Weights of a small mixture-of-experts language model, trained from scratch on English Wikipedia: 13 layers, a variant of Muon for the experts.
Below are experts of layer 4 (counted from 0) of a mixture-of-experts language model. Rows are named router (the router's row for the expert), gate (a neuron's input weights, with its number), up (a neuron's input weights, with its number), down (a neuron's output weights, with its number) and show model dimensions 128-255. Each number is 128 + 32 x the weight over its row's rms, rounded and kept within 0 to 255. Numbers have three digits each.
After each expert's rows: a language model's description of what the expert responds to. This comes from a sample of Wikipedia text that the model never trained on.

# expert 37
router:052130092171157107104145159128113106136136091131118131079133120118142162138144137057101144104107078146129091120125058096088083135129101134093174100141114118121173122142142095159103183135164141168128159081092112139114085096137169145124082182139094193137204121109123114160183151108154108115109114091161132129138094118135147172085114055137190118116137182149093137152113135098084165107139
gate0:112099158113108077157140100131065097094096136117110137091122143158135093111143146119082152089145177135127130090148171067119074165101185138127135128116107113149131158132149121052111089179099098161116094117171136054120080062176147156118082110098144128140141175151148076098147114119193167117125184108089207171147153062117207166138066121041120140101150132133143183102100159156075136131158
up0:075079098149089103147087123108132174097061053140070156085132144140071059158110150085077160078128148129134081112159137085095083175167172150114130122098153168093147204142161116119125101167135176120101170105124134052100111066133097183157147139190095145128113158059133184140123094123126117102086134148175125156162175067123082149141096120074131162142133098075119149121175119162092142127125
down0:160110135128125143138058160110167123079090126116113109153132070128111158115183171182122130173114140137108117068111159170131121081098132113153104152046119153102168135080112152088130157129125133125127125188112138154140116126128120137047137088084166124104111147064097153144119108113070127160110132103126161075106080111124145148134143162172129108201098112109094124121057121125140140092110
gate1:134080113148108130107122212173188088106071154122146093169108115121141141192183175089169121170095120182153140109065118155134111122100136152119056127106157103131131177098110150122145165111187135139120166120093097131150116125117171170171119144135112156124124125099078125116124122077107135140086096148128112123154088114095175143098140125143123107098114138136118213118138050117145165125104
up1:097123107104146142153165161141145094156072085150101090122133167081118185159167193130133171130074145155163069099070126142138115116136171153118091150152176142196138117054144133129173181104188169131170146134176115116128109105127169127133129143167127075123117074168104052149140143106088167195144140111131089150125120119072152130135101158133108138092125079157163181103112119106116123116095
down1:127110180152131122119135170080125143142134101134131163156164150086144166143157144126097197152135175209227167088170164153142133156122132201097118153096137096104103129147155163130106159116148157127150141124173096120151147122162184150148123135151151145100153143208105089159125093144111150104130162089113082161114104143112127122131114126129210115048120186127152029059155159145076134120141
It responds to: Fragments inside words and names, such as Sw-ed-ish, Ga-s-tropoda, Albania-n, Re-l-atives, often after a Re- or re- start.

# expert 31
router:099109123128121077115135128088196120168136105081121113124104119102144143140148091131099170088110112096063083124070078121099098085166102128083156103152118167173128133109127086155101152189178138134137130106070140160107092082149133172168071136125124162196125077163183112152192140149150112103095126113152105100134066084099184136105124117107142132166177157112111084093125154087087155145115
gate1:068148089152172132130086134110141122081126168105051087113134072105154174098162113136104080175151128095179143148135075098116155094149138130138152136116068113138084120068155077125131134178134131059142090136093110147107113127118085170119097092098120096045164138121142170110152109146063183122167101133135153092067117069111192152106167093124120125158119134188180110141122118156081093121126
up1:056153172146151163124073166152132115096136149096082091094148121096161167093124160152072111186140116128183167096153127094142145079110109134111163179130137104128100094133078143101180146159128115118138121146097117128090153134126066129155060101123112119086154183092122166144155110162082159159142158142179109155120047099099161122122145063119095156190145101137164162128128109129061112072163
down1:109142100084161183169066151170135098147123135167091126138158154037092110120118216145179117112112125110191135116132156108107111124132100127111168142166142068086096179120119119180134125133121067129136146131037117128184075159146169189114149106185175173127104121076148172130157152084154135185135164173150166117114091120094155126175177129122163124100153129127164102116081156125173117158068
gate2:160087196169103154106125130157192156081165071121089141109138129085151134068138114125121125107152107112153105160131077147094133145132140128135130096156167173130124110161152107144108140126093095094115155178092163131160115116189086150159152109081148193114124099174183148112130162135136166133078135133163134055123125118168091084106126154076112120165144185196139089112186149086126120151145
up2:123089178137121149097139150143174146074127105130100133139171119035129105098159128181130095130110147097163100168132089112109114115131177112140128102125153116142097095150141136118120148098098102092107108164104184108170124118173115124150156092107162194082096142145158132136117163157115171145094136116181084114102131136197076129156116163075109091100138161159142126181142108096084113141135
down2:132134139084096098153113104131148136182087113084153109158139142117087086175114144139094156172130108110117153162143111097134119104127135114130109084157107155144140148147126146145149160087094078148123106214113132061163109151132106070139092154115141107063154131133117167115115128141146138155159243140107128139107123135122129080132148172161091133102120091150114163155104145146143119089151
It responds to: Pipe cell separators, line breaks, table divider rows and == heading markers in wiki tables, election results and infoboxes.

# expert 46
router:078090103120138121115137167092146155144117115107128098089124200107118147103149074090097146110111062107115099168095128136115129106140100085118148111141103153145141170092152119184126155172163160153200147120107136147103067075152201178168109185097143126157172094170131094152116140117149110120099076064148129084166118116067140160108108115127182112182116174160095110085130147080122162094092
gate0:179135088119138155063125130128145151098155129070144091148133144134119113171122056163131115101173086150156103119122142130131166083083096170158121177151063216132117093198164137119137170149117140111060115102144107116105124138134066097189132102143150065149100138167101111108128155128167121143099151137107184120058180073162131103160116122168117088109106135128124157110138122142098081131109
up0:141127073140145191078137098128142163153119141079145106161115130173126137151107153117134119082143096160120101086190135151134128033098105157129104136139091207111144145150169093104133130164131138167064111096136129148118103171133062105154126116116100120167126153135135128132128159098155128116089173123060165106025169121182141110130122148148120071108079190090106184054154149133095089147138
down0:062122182116168142170166147157141116129154107163064130092144104158072104158136104130113165093183114114148142151115126208155109101144130165105140093127192106159083121128122154115076070156085139103151158145182135130088130167131192139036080149166123122126191135139119152157143145204126091117132096122125154107147102149121212159156159165122173142104138164089165119173108164084169125165135
gate1:127185114148130174096060122127143166159147142103102073135154169136162103138099131127147108115118112112171110071045088161100112108150138126085122159134053116190161172089126166143154157134130111157073170109131113154152090093123157127111135088111141105109142144120061099133107109137091110080126149138114129101080150158119107109072118147108110090220101067063174104102095170138153169075143
up1:111167148128149143091094109113160157164152153129084115144151179127150139130113169134142110115122103128187125079058111165110140124196135121099173154141062103208132226132120142113197148111128121165076142125150145139143094107110159134170105114146126122103121116099068096107126089109064171082147162111085084101107128171085085102072143130086052129211112151105136087128123191141163189078122
down1:170112115135139192160140128156222104127146115109116113089134109068192111123081108152099125108150178065114137070146039156070123113153122165101114122112182136189201115156162155108139130134160122160118146185161162151138075108122195129091097103157132119148165229115121131141113136147152133117121124090109110171134157122126105092106144103116113102113098191143111138121150088159088126200161
It responds to: Later digits of years and dates, especially the final digit, as in 2008, 2016, 1978, 1926.

# expert 36
router:083081095103133105125111128119155175134083111144094084112108158103169149103136080100120145095089081105093081156108128087078105128175124080111151153134169120139138184116194087170102164158125145171203127101104167108103076070140144146162099147118112179154164074203144112106160118124154100109112095110167107127138094098090159114090088085107149142161169169129113061106159089078111168092072
gate1:072132122124098156128096135160135057174188128178105082153146108070171072155139156098141128075088092145145117093105143110138149129183123132089169158101093164109129115152086110098100098163126182128141174091100102122131164172073120133112139108140102119143124095091129110125167119091155143133093133122100198062139136202102124053109122107158110104082140127125150104155126113142118096105194
up1:056083172116104191108095123158075128162146122137090110138156139095178076148106088118091154097150088131074162091097153115130148140130115122098120159075079164070074014132141181113127155172124186143125111120146121059165127187084204128067145180154133116110151114101115134137182109177130068136190128102129110128137182171106084107129116110145101138108112102118105128101171116112081169067113
down1:139081174097149142076097118107163100076151143155180150126077107158156123129109194117123114148100103174116120136094085124111158135140145152090187145132119147172116070183139059098120066045084111105146092186082132120083097123134118074107144124170142082146131144101176136097055096131140151107153089082143064152125148142178157086135151098166133172103140103149074137142188133110086148148160
gate2:112118148123169093115044158203180145128099134060139093149092128133121169142076108073107078142142153120171168136081093110142060133180091140148123109184128153047068150096080137118105146138116154139088147150066128134151130108135114134133150157107179080098142098183154151115128091114108079145118114188157077088066096142112120182130145064102139138157145132119118075121147141097120099085060
up2:102153144115141132124087157188140109125112159060111063107130133144140159175100152111145064102143141137158157115125122120117047158148086121128111137197129139104114100105074140184132160170122124133122142108048136144141104074099133156157139123166150120143131123183124182101083134151050078092135124134161100109076100126099113168126163078158142117177140133128131102109144159141073115091086
down2:141163044184102106171167139134119060176121122136141092149167124162102158088108083115120128134130158124142136104154169080073174118094128100044133119136159146182169149137096113101126090149124151146142150144102109136156158101112206130106080109152124090154101149062108142160140116181158101067103148138116171122132103085161090139170160135118102208167142113117159116174098177157152133158146
It responds to: Content nouns in sports rosters, racing results and election tables, such as guard, tackle, Chevrolet, traded, Republican, Canada.

# expert 27
router:090064112160115086138113166113169164160099126059114118096134142104136145086145080091108187127135109145114084116088104124080136119148115118057162086138101174127150167138136070178104211125159179175199174106114143170136127096173165147138119173098105146225184122140150108159156169149156111105106086125192131110166104116095167137095106128090136087121128160140111089091152143095083167129094
gate1:175139111102094140114086113140135138094130122092114093095160117100107118142095092086151074143103149148144091160142132119107165145148122099063156109128165162171115118162173081145127188128130160145143150143124149111121116134135166073158151137120122121074139073169129062116101188229112116146135108157161103103139065130140095156146113130087166135096124130135093160129134175183132144115123
up1:165156124073107151144136096149141178090148105102134094060158114117122118133121133053118093155106138131125123131125134104115100096175130139124146111126130148196150132173137159136139173082092186123145119166118141118122130187146111077171143141101108135103135122135138072131084194228154101191131132154134142106120124107125058135142120149129144111160111124121115103110111181188134118068110
down1:128079145129091081156106122130120049142141162081160109195117114151125088136135130111149097162197076116163133121141122158129129171124143123123110097123120125136131133115122156122159116123129187137068111121211145047188132125137206123091112152142178181155140148069172145191047117135189173091116170074105159125117165117142081146075117129128142132149107128123103126131171150133111146072137
gate2:161139148255155077105125135051144115154089098145086159124135172147140070090110141158133113064092111155157209128135116160140043102197160141107157096154122140177192118103097130089132149152076120106156127159061100141097128199118087119075172163171111180156107108063074118138097157125126081157109128135160155101125101131134121142127135091104129150125135112202079122155109112120151169181142
up2:115107095151212137138126151087127123167069076243158176116135125161157097148096156107149165029108135156148165133101142141134113142113166160116111174109110102170203099086125151074170196102136135082106126137071097161114114138150126090115179131205122116164145077122138113154132136160100117214094153192227183097073096182144067118145124112137142172126165148166064134110097150156137187119089
down2:110088138104119154124165152168103149147156156157108128179120110112112144115133104139163112150111111144137169158200131174102099170098140107184121104108146180137187105167112138127185080127170072166136141137128137138163145098146109124186100118133110154147063104166120141156084177153120124069124105101109097134113095135121111113128159095158151088116084140090134109113085168152104112061075
It responds to: Commas in lists, dates, goalscorer lines and thousands groupings (128,910; January 22, 2015), plus "is", "are" and feet marks.

# expert 19
router:119103139177101121104132164107160128168136126129060130074146137111185178106185045127124159091104099121139116168113049122106137079143104115119130104162128191138169141095157101180102192200152153152167139132125151177097109132136170150099105134086136179159165136159142138148179150108127105063113108079158126092154138074063153141153076080099162067158162116140104116114138128103098143107085
gate0:159156104099149114113117175093095204104110106088084146104144090108162172088162168126099121112079115116150124177096225128125143129152081100183129149167126137143166149121150076176147185136158116116175132093120092105151090167144100081145157085127173125093171108161159157130140131085070159150102215158034144132131114080099112150155114095090122088121137084110163101081137164127131133123083
up0:111157145105146117127107118094054143102122117125104163069132100114115113171165155128108106126132091098134129144131171161161148152125145095136150139103144210121166127128083124129140136139120140129139175129074069171186137171129124114141120107174163112085162144080183160124154079115068220148104182128091152119130084111083151142146135093110124103109098089116149073135152106138152109131130
down0:156169085072128149118108085155102115148108081140092117123088107117061179167142173167180116135150138134124127067103170141101080155121172175159116124194154156133084086130114129107128154105138141171199058138121151186160161141131144170120117106185110111226189136115106100139080148099098117099122093118087147139146135099101133156150172132125082187178145104167150194174142100122079156165123
gate1:089061131129118126091132116140072098163123148117100150080112131073108104102144102116178107117070149171131192110113120062092105122127099115179128080081195176129149181071157143134144157170120107163083109142126157144156095140113130157156146076141092130143101171078129158107106191104127080142095106105061179153119110115141096067151117185181155101149140094212130114132115075119142106061140
up1:111087109098087147052141135110094094188140131137116113083140127115095123121108129113170095147100124154098145155096090083094138127154064128163121099108170197091158182085184179179132149139188108145046116103123132124134143142118140136110145094111083100123112186089119176104118133103132114147123110110124191198132068130138119070191075197135166094107168115185123058126130129059109090055111
down1:119164128120110097126118134174106119106117151152092111132095137156190100118080141115101074135124159060156182137111137111133152074201145107099115139185093099122136125155160147110132126048131200118053096080117091146140150134144121118113170158145162156176092103160112086097123071178176119121174144140179147114121147150137165158173106222091165165135181133120186095135164132137105091190140
It responds to: Apostrophes in possessives and contractions (Post's, That's, You're), plus first names (John, George) and title nouns (film, album).

# expert 20
router:092085056145156059127085108105171110121125099103102089095111159084173175100164145115139163068148108127115122107058119114108058126149098096108183111141110126118179155079152105133106189148164129186134144134121144173101124108162138174103127170113188146150166118183130145143149124176148131136113089107158077151153109109113135147110129155156122121177143160115088157116132145055116151070104
gate0:072142119098149146144000131149145136140170110117147147121132102131190121075122133116173115142128146160139119111140150117170091116113166190145133097118100125118142148138095058109181182135171172129159192156144130080083176166143136213120132148145173119095097155125094142199128133150133097114132130116142170148101144166096124094147045131097115118180143104150129189111135130141118185082134
up0:085144120151126081115011177132120122134155098099175131161165095129157082096110128107181121148155118136127164146140135130163094098091099141139142088094105105106115193147130038072194134106153161141143221119158152093090153199154176204116119151149199155114137136121109134145131095172131128148106147095115103132111082127104135143120067143061107112146107156149111174095128118124131181104129
down0:089146189157050157147115169115145101167055121169143124147080121091142099074153173119149092140181134096064156144122113086094134181066041105162141134115155169197155114071180099143118134126139142151099112129117155098122173082087104181174135096123166149119145096106141164142087159112181133136111112136129136102144195087172131155109150144148128092064079138129134078103123094053102133107106
gate1:131097054190129054093145111146158151088123080166154183143124072140120106093099138111128069171101141163138142136068108086131082192151068136070080124094114098144118138136115128111152123124129076103108140060071109118173108135140173165104131156101150128139127094152122133124146132139166119169134124141112129124089118124163100110196116190105105136082157133123185089145150109085124118117179
up1:166114070159081097200152088155214151128171132167147166132125076093087150072112125135160107136159136177111121135080103087083141183157112131097069133153104094140120137031123115122129110138185113116139137126121125111184055137148187175128133129145147137097162118154173121132177156134141156137124094063094099134119116144129111092167115172130100127079143112145123150123182098069159144080187
down1:165144199136151152158119189138110113113127139159158141104131130169077123078143094140153160152045106167040183107164112178126133097115179150175116141162161162133133104100148142156086161111157140133166096110134083155187120176105142106060149158146059140124106098119136115129132125117137114090097168160156131174114087119108142169077119111108158110126125104089183089083173104124123127175074
It responds to: Heading words and closing tokens in infobox and table labels, such as Final positions, Personal details, Awards, plus ==, ) and line breaks.

# expert 3
router:127116095151137092080118164093126143176078116115120108087145176138138142145150091126090161079062093103095123144100105118121098119155060095125199105108151119169186194095162081180129197144113182142167113073071140161107074071149178157159119169132103143206157128150166111153152184171144088118102089117160106098128104137081183142123121094106129139139118149147105117144171100129105184102107
gate1:128109124145140160046150157085125089063139128132118121084063136126122126079113096169124106124112170100116146144097100070093113081155161139082196082135096168136180188087120140135161105088161134137121116137159116121123150184143112130108118184127121173158143099120100055149132136101135114107106069122125125165122151134171152102133122166099116156118146104093135133131123094164126160156088
up1:135080139141119144034184170168119098074075108154116082116105140114138139100172055158151160155115121069121136146121106061103121135137105124099141131123091170147105148068107131127095111068120065081110139155082160146120156164128117151151135173088093169137169073115153090131134153105166093130121063148159118147104176111153134117113108106111163147105150120082167125182131087129092169128104
down1:148187142142084112087128133087110152143049150146138135137122138049118155107064168087137124137115177114123120093103095064134122160136159144150137117095160136170115126186060169100137143093093129125108070166164098167141094186157147090101084117083143097131146133073144093121151088108149188105151108096108157124127149082152118144132163176198082159108061103099066142116159146148159080121150
gate2:152148180119080182082147125075131184136095148104107154087139117120146171084173077137090135139174179150110152153104093082137074087149185158143162136113168147135077142072111130157117096107116109120081118128069125099129143085124139135071102138154125182133193123130182151171157109117128144151127155087121161071145111114080134113080153096154227151124183137074111128092106047121143140158151
up2:151191154111094173077149130106112172120144157099158164103138087095119184069159111192093126150157165155096165073163133097116081096147165163125192108131131113092052153074081091136140063132110143133083117113121173115142146145118124106089087145128148200137152162110153143167150141114133163120148123148072189055151093136079123126129130065133217132130158123089104123086109098137104161169123
down2:074148091074156163079186116106114130116150177141133156103128143166136117159103164095140103071119114122129140142155131140177065100148156121137130116093142136109148088115138118118109146130054125095125171144114098161133166137067188127161088148107072116145103207132163179130127160180120196156111125145026104119156188110101154088167142182133152095142129085096131108188140114097119158107170
It responds to: Standalone space tokens before numbers or words, mostly in table cells after pipes and in prose gaps, e.g., "daily sunshine".

# expert 26
router:095077099147162126095099154134140154163125110118124086065153140099188197081127096113072186115129053105151120146131146052109104128153118139110122119173078140151166109085125116148122177112159216124175156133128144167118081120176140128096086166130131158135198085144154071130179137126143129137098149102146134089146153133098141134091128091116140088157147175180110141115154103137115166106117
gate0:124152112154158170116158142180116111105093146125152108090153116153098195141156076132104115104066106106172113108098113172144136133120145101110105139073119100165101127114156116129114080106151128100159121125147106115161057117106132137101045116133097123104176097156195166089158100123145129117119171059143074092160131103133101148123151154135127087177170118122117145097165107133165105080142
up0:088157107135222071153131131133186128088117195099131111086168119116128144152155119109137147112122111113167146122108112153147087110140146168136131150101092112185165115096131116128098072103142123085147136117145089115171064090106138161123000142105125084135163079185139102101140133160101106129149164183168157161174106097135137136109172165148132127144132149143176100128144151124170157069122
down0:163116151109126060091141118151108136084154090134097137096073136177138164151195120168093098095098161179086091120181146100057124150136100165154148164088186147153108088149155152115145067103153120100127195116098099179161133205163089141111102115122180153127080156116165125091106046145167146131085116146129110096146136129167137123108089070167161118136148191133091132140087174148114148121119
gate1:105199184144204136119128127172163059147152151150189091127163061143173112135142106157107144118115106151078135115163127126112136139151184156158187141095186128135134127085150110119104144148186179128135127076117087124141143181109121122145100172113128186124125145100092145105178107128094186183137097145154182153117105148124135102137103091152111040160151139139097150081151165164097080127130
up1:116127175107219142118151077171133054165183135154152123152113103184114089120121191171102188118094161136109121113156109114140081094176136150148206165088231141143125096092165084132095171148202177186180104117154148120135146183098142104094143158097131139110119153171089139081143096140076133165126111124105169132105182144133127080145052152159120096163154137140115139102164132152090112094154
down1:160179123083161176110140151118142158106109183106112129101128092192167167137102139133093160172071111184095147136203161099117131186117122141123175113112126099140068136129114131070144061116161164129142135146125100175158089169063139107131118145115048139116140153107127112083043093111134127161123083122115110182085125159085079146110093149119104080180138135097100107227140132120103124162164
It responds to: Plural suffix s and other word-ending pieces, plus who, which and they that start clauses, as in Records, Wordsworth.

# expert 34
router:124118112140159087101094124084171151152077128108113074118130139139167171108141109136083158077092083122098132164105115149107102105122100107121160117138099139149136117087144094189073192193169144136176115097116186145136112075125176171150079185121131175194181101156164133143186146139137100141117061085150118088152117107082178174110121118140144103171127134161107093122155118131109173100122
gate1:049162146072131153156085128102140135148122153195097099152100172125129184119106125066076185092138176130171155137166106164101100141148038160118098173190096133150179138109070134155093134163171132113150198126097099094053136099154112105122148151114101068138164046149170123135153070138171098088123144084092104149193117125106131160077108137142119137178108143130121126117123127121108193179082
up1:045145179083135186168095128119110093146127131167090113116098179127120173102144128080085158086129134128185149130208086148126067112128067139108126189184106162125155165111092113148069131166140159136109167182095134120084144118160086097142135116118100097098178070188153138130171074128190101110133107104151103121189109115099121128078124150166111127189118065151080093145121144116139152161113
down1:153116111081180110137153121196098109119143155148140144136145178184088140100140075089112130143097132152102126162165140123147135100146143132065128135191141099143112139128139157117134119122115158108128123104165121120150119142126093202103122160112158214116157131152115123126116090113123070160075133077090180125128123073150080196212152151135111163069081107137053125161134148190122114100095
gate2:117138085128139105124159106168123102110158125110088087128158142138110141067163120078121206143105119133154082151187119066135157105119184101151105147127134125134101097088152050165152133159131124141121123139082204079151115093157146122093178104123095117102195104162137114092177091162100118158174168075193167115124091133073156130092056170132131147099091096144108146163132132123166134149096
up2:147123120134147140127157082188162179085118102146147073094099124116109114144078105089158162150122136123178121080169125134170101129121132139132093106140127122117141200109183043135092112178118084114125095087075189106212156064101107143123153130136133172152166156135149139105122136075142136120171143115140186103091120119078121082099112106131104136128172147104119122151130144147150153147137
down2:102165153127072101123138176176110101183131123170115105059164129144106160103140150102174122131121142102171143125121149122116091110137152106079120166106144146085133143150118100114158072093136067154132155148080141135169166090129143115113148123097130176179105103149177128178081199169113127115113170102085143145116130134166160093165131135118078075088207145115174170134131144094157129165135
It responds to: Blank space tokens opening table cells after pipes in vote and stats tables, plus nouns like production, result, support.

# expert 47
router:081123113128167078115075117124184115136084083133135108113163108070174163079126127119137136109148086101144089157081132107133151119154098099089157095140134128173184100124147074126120127165108114175170128110126130138124092120117151161160118144119125158119150068170162138138149180117146132138076105106176078133173051120107186168104121118118118060169145150149106159108185124103111157070122
gate0:090106187101110112143056175064214127155144095086154180184172104127126231135152174121145147133119143140189162175116137133141125107146160129102068120127127118112181111138098121066126102181092154122074116124129138085124131066105160139088100183101146103132095084102135151070139157120153129121156184142184112113120112157158134180122134124071162120129119150106106164130167154155151164152141
up0:088125129112127132134071176110219122180131095094155165129160108125166208091149146116163156157110141135206139163106155132123120136170161141127097111141132159074146104153124104062120090194093118076079152107124082085133146048082137119126131135114150103134101090092189165114169121141151135163164142116203086083087086133132113164138109098083135129125126193095100142185150131190123139150140
down0:124123139102083139194132125151126139078120123159142116110114145104095132127154131114124122103116176108177146115186114110111155072136169084057110081123176196065157063085153071091130090090165074096149138135076102168135114141126141078169090103180125130121135108098118147095134070152136199182116135094110176092113092073107149198125136184141106113139047120107100107113087129199127103109171
gate1:111122137179164086171132092156108085133080065145131131174169103108110136130163146114127129127106091109156105170166155144103059126119107096142119155123133114120101034146141141136165164143127150168116203088157124149127103162127133118139159114165100117118164096157170139088132178102152110151107058120179066169120093073165118144121097128156090039134087141100137129108145095091103097093118
up1:110125142145204048143154108143110113091098066176142132195213103118131139122138151141111130146141084103096177138158174141115066114090125095146130143133121098111099045133138128126120158147117100173107197117153117100135137153122148132179162101156092100132200158163159154070128161096150118122084109123173064178118134116128145120112113149134106079120107147120110141102124083073089126115157
down1:132122128121145145103113116123189078139150081150140105172166103114163131104130155115144098134087184100169107121134137084134142189178116187097189130112127128123137145130153070146116113147106095129114128158137088162113115195127170164178130141128138159112135182163096109146156120119126170102146044142117091150155100149120115127132059157143156209131096174118167067092119080115087119110103
It responds to: Labels and heading words in infoboxes and section titles, e.g. Dimensions, Phylum, Head coach, Career, Awards, and capital-letter acronym pieces.

# expert 7
router:115098094117101069097103130082183115186089135125118083105140185105122190123187138075072148092113125110127119187128085111089136094142119079135163140161079147165158145108188075156091163116099179139164155130107133153075097109169180188099125160116167160132131131168176074176153138141144087095098106147137101060168115083130167118149101133051159113159153202138062119113156128118130120117134
gate0:063145067158118124172063201134148078128107116146069152091061101131130105099126120158155137132136084144140176133141122088122123050152135192081129148186134115118144149176107096095094138185064098152155157117114119092124125223145142112128153166113171087164156104113083091108094167103131088127119172101063128146149077123105215167154143140080114185175095131141109124201162122167103104144126
up0:090131114173142129105078159113136119130098126125096185123070138106158109065109105118110121128148112125098151193123122091098161109180154167128127136185075125152045112163081146108102155149139114154131188107098113088130131193144100030157187096092125087135164098151112122122078130105109092172140132110087124158152118164158175153111157111098141146172127173160155114229137128220114144119142
down0:059105153084135132121112124150130128166153177205174126081196122123159135166141141135130159144166075128138107167118132153075126081174130118119065122165174154165149125155161161175056076144104127110167112130143139115117116185122115104141161163081119142086137113147234144062142182073133105103176102122068148129113162144151154151169147154149080121105120130113131140099035137065133135128099
gate1:036132107132130126146139137130074105104175154109130127171134175124093156162140132101108113145118148080129164125148121099091129122154119125099224150096156121084081162105136172133168100149109152138157146078054100117120133113085104136124074179161123040069158142193101001081122117130139112089113139051104135144138119115101144109135104102202113136088176141143098087059145164091133092115109
up1:138107165101109119117110151141152113101087109088148114100161135120162134108104098132092107094136097160150094147135113158146141141159138151099208157117102141149114121127145155158101115097102170131162101076066100117108092035138101084107122163154129117100175128187119155080127111153106154105123091035197152137148093140060140118141115150121117101091135175167155120023152176111107123175142
down1:182168190135167181198150105114125192136108143153169134156138122128128219115129093132109112107120093128130136180136110120171113117149145147151064134137078182112087094114101138137078088159106118135089010105098106107097151145158099125112171104165167115120117091174161087103085147170187126124126113157104182184127168208108132088067136122164118183123131161145104134120041131150118129157114
It responds to: Short syllable pieces inside names and words (Mac-ca-bi, conse-cu-tive, Oc-ca-sionally) and single digits inside numbers, ISBNs and scores.

# expert 5
router:088101096151144087127100178124116155174154130141077108109160170125148139136153130111123183093101080074070071165097106104124099088176089122122153094161113135114160129108111081132121149175142149089100161124114188152126043140117128174094145141134131151137152080162142100126190108127177092085062084105150127097133115092095140135088134136083151145124162140116151094145177087099119182081132
gate0:133152108176094127073126133105081125103108090100104088192182165155119190124104127083127167083121155154142148088171148140132172141104078115115177095155105104147057115130115116065130160116122122178159130161113236160108168154169123116150085153147078172135121116169155120125130140097117152048112136123133119134118142081114125107134154128070125175053162196180087073103107092109139114188154
up0:172158178122100150143154107175099119130111154137126092115125135143121181165090089123129118124159165171123127096100093112164160107159057155123208082175123091148077089128096138109149129135086108123149171190116234181110152164114112173109094123165103160134107092135161124143139140071108165129109136157132178123123142125090120129137123105109169171059191155154088095110124117117160119126104
down0:182041061175140150137097101131139192122127081140126155170152176130078109093128143168167102127113108110076149101168133129163131121179141170104130146099110150088152071099090123167187087165131084192114132138132151185111155083114163083075101181090201151102081069138179132041118133129124149135114174140149180142109160120193088125100138088106120157119180122109096127162113190166171102097161
gate1:140107158092119114104093118126091151093128104172141162149158154149117167092170103113146171141121130099078151139126082088105087109153121147168115097125084132120141088096107095098113103108128154118120166122123150112166050071208086085107103143108141137131130103149098117116149060148131128185150111139144174072118139089097123160129136159123107104140098132142127152139148072181094174155156
up1:172215110100134148098086112165077110118160160105153144138139185110112169129166135115192151113144134130106111150124096104077114131157092126092123054163114191110102110108123089114152093108111143121156106086153097126153090114169090132106097135071109184108132156144127124087160111132182134176136095094029106114143131065081146171153108134125134117132143135129152105125198131133085173143208
down1:145164073129114114112126153123149105126077136147111132166130168119106132102091140114067101077150107125136218198140127134139125031174114099189128122099135091119150070107131165161104125099116084077199143087141153087116106146144078132153141141172167134124169158074153082126092164149070087112117161092134121134136107152123156076162163122148158114124080123068059133116177113091082133174110
It responds to: Final pieces of nouns, especially plural -s, -ies, -ers, and words like year, season, century, life, often inside section headings.

# expert 40
router:139063110191142079111151140075137138127103078075086143092150118085128170154133116110103174138089086137106112124078089144109077073156096121111189070126147156121134153119207103162096155201169141133186151111065137154092118109149147162167113192094143147122180079143158125140162167179126096084116070107137101102188092126104135155132121103082123139140124155154105130094160090093092130117087
gate1:138142145142139124123127183111114116178154088114132159139153100159174125104162166088121142154184092185183111120137097111146144117064117101125117060196113136080094232118122103122128075142106124117104140059092073095056133148086113115133111128119124118186172084156166138179131139130121075167121167140119129104110098092121124063157121086114080156072169136124074115057100112081161175167140
up1:176195135139102121165095131115140123183119064099138157126126113087150106133119143142092135121134094137102157130114075099157160156106108101128100059195088172052134206131137106120121086143086119096097138065075111108151170067118142068138118101095103114165194104141166130139161104117087063182159148158129166154152103093132130105140113108082088165096125100128109123108074144113155151124181
down1:105141115090126128203070117163147127168125117165149139147136090109113095143145107123197153155107154158107122156127177087129131104131127108133096078153101132136142105119111151101135134151178102098125151110080099162129096121159160166184170135103087159154163157177160106117108100152187126111148097176141102129067203113204166120144122205090070147080086090174136113116166178167129085069113
gate2:069020158195135142158124215171152155131164120084075130073108099085137142164171129166108113095192121092137123135162092150151147157089172167116110114088136116080080103140126118123152115152075125126139156181142164152146199069127178146114143103134093105067135133105061155111109147108128212143104179125108126143132157131117166131115109110141119124140096133169138130124160116143125177061133
up2:073031114166137094200183203191140083098188101110106113104076159107141118148150097163094131082164140119107191166130110123141141139105143130129102106114109153117110142130140143125165134208061101087103150166169157095123176092131159096095169085105134093037074116099049150150097150157101153128116140115085104159181132133121110144115098090128103118187119095175119150126154097131121174112139
down2:087093137101130114075173128085084082122155028168141065140137144113155186119161107093124136133096177105088139124128163126146174100151161147175149133115104156152127135153118142161136165148150145150127066079181161125145118162086181146167164128099127087124109180112070104129087102068115139148128105085129163169111122141138187079160131090191141120150094125136135105088118104122124129084135
It responds to: Pipes and header words in Wikipedia tables such as charts, months and schedules, like Year | Chart | Peak, Billboard Hot, Best.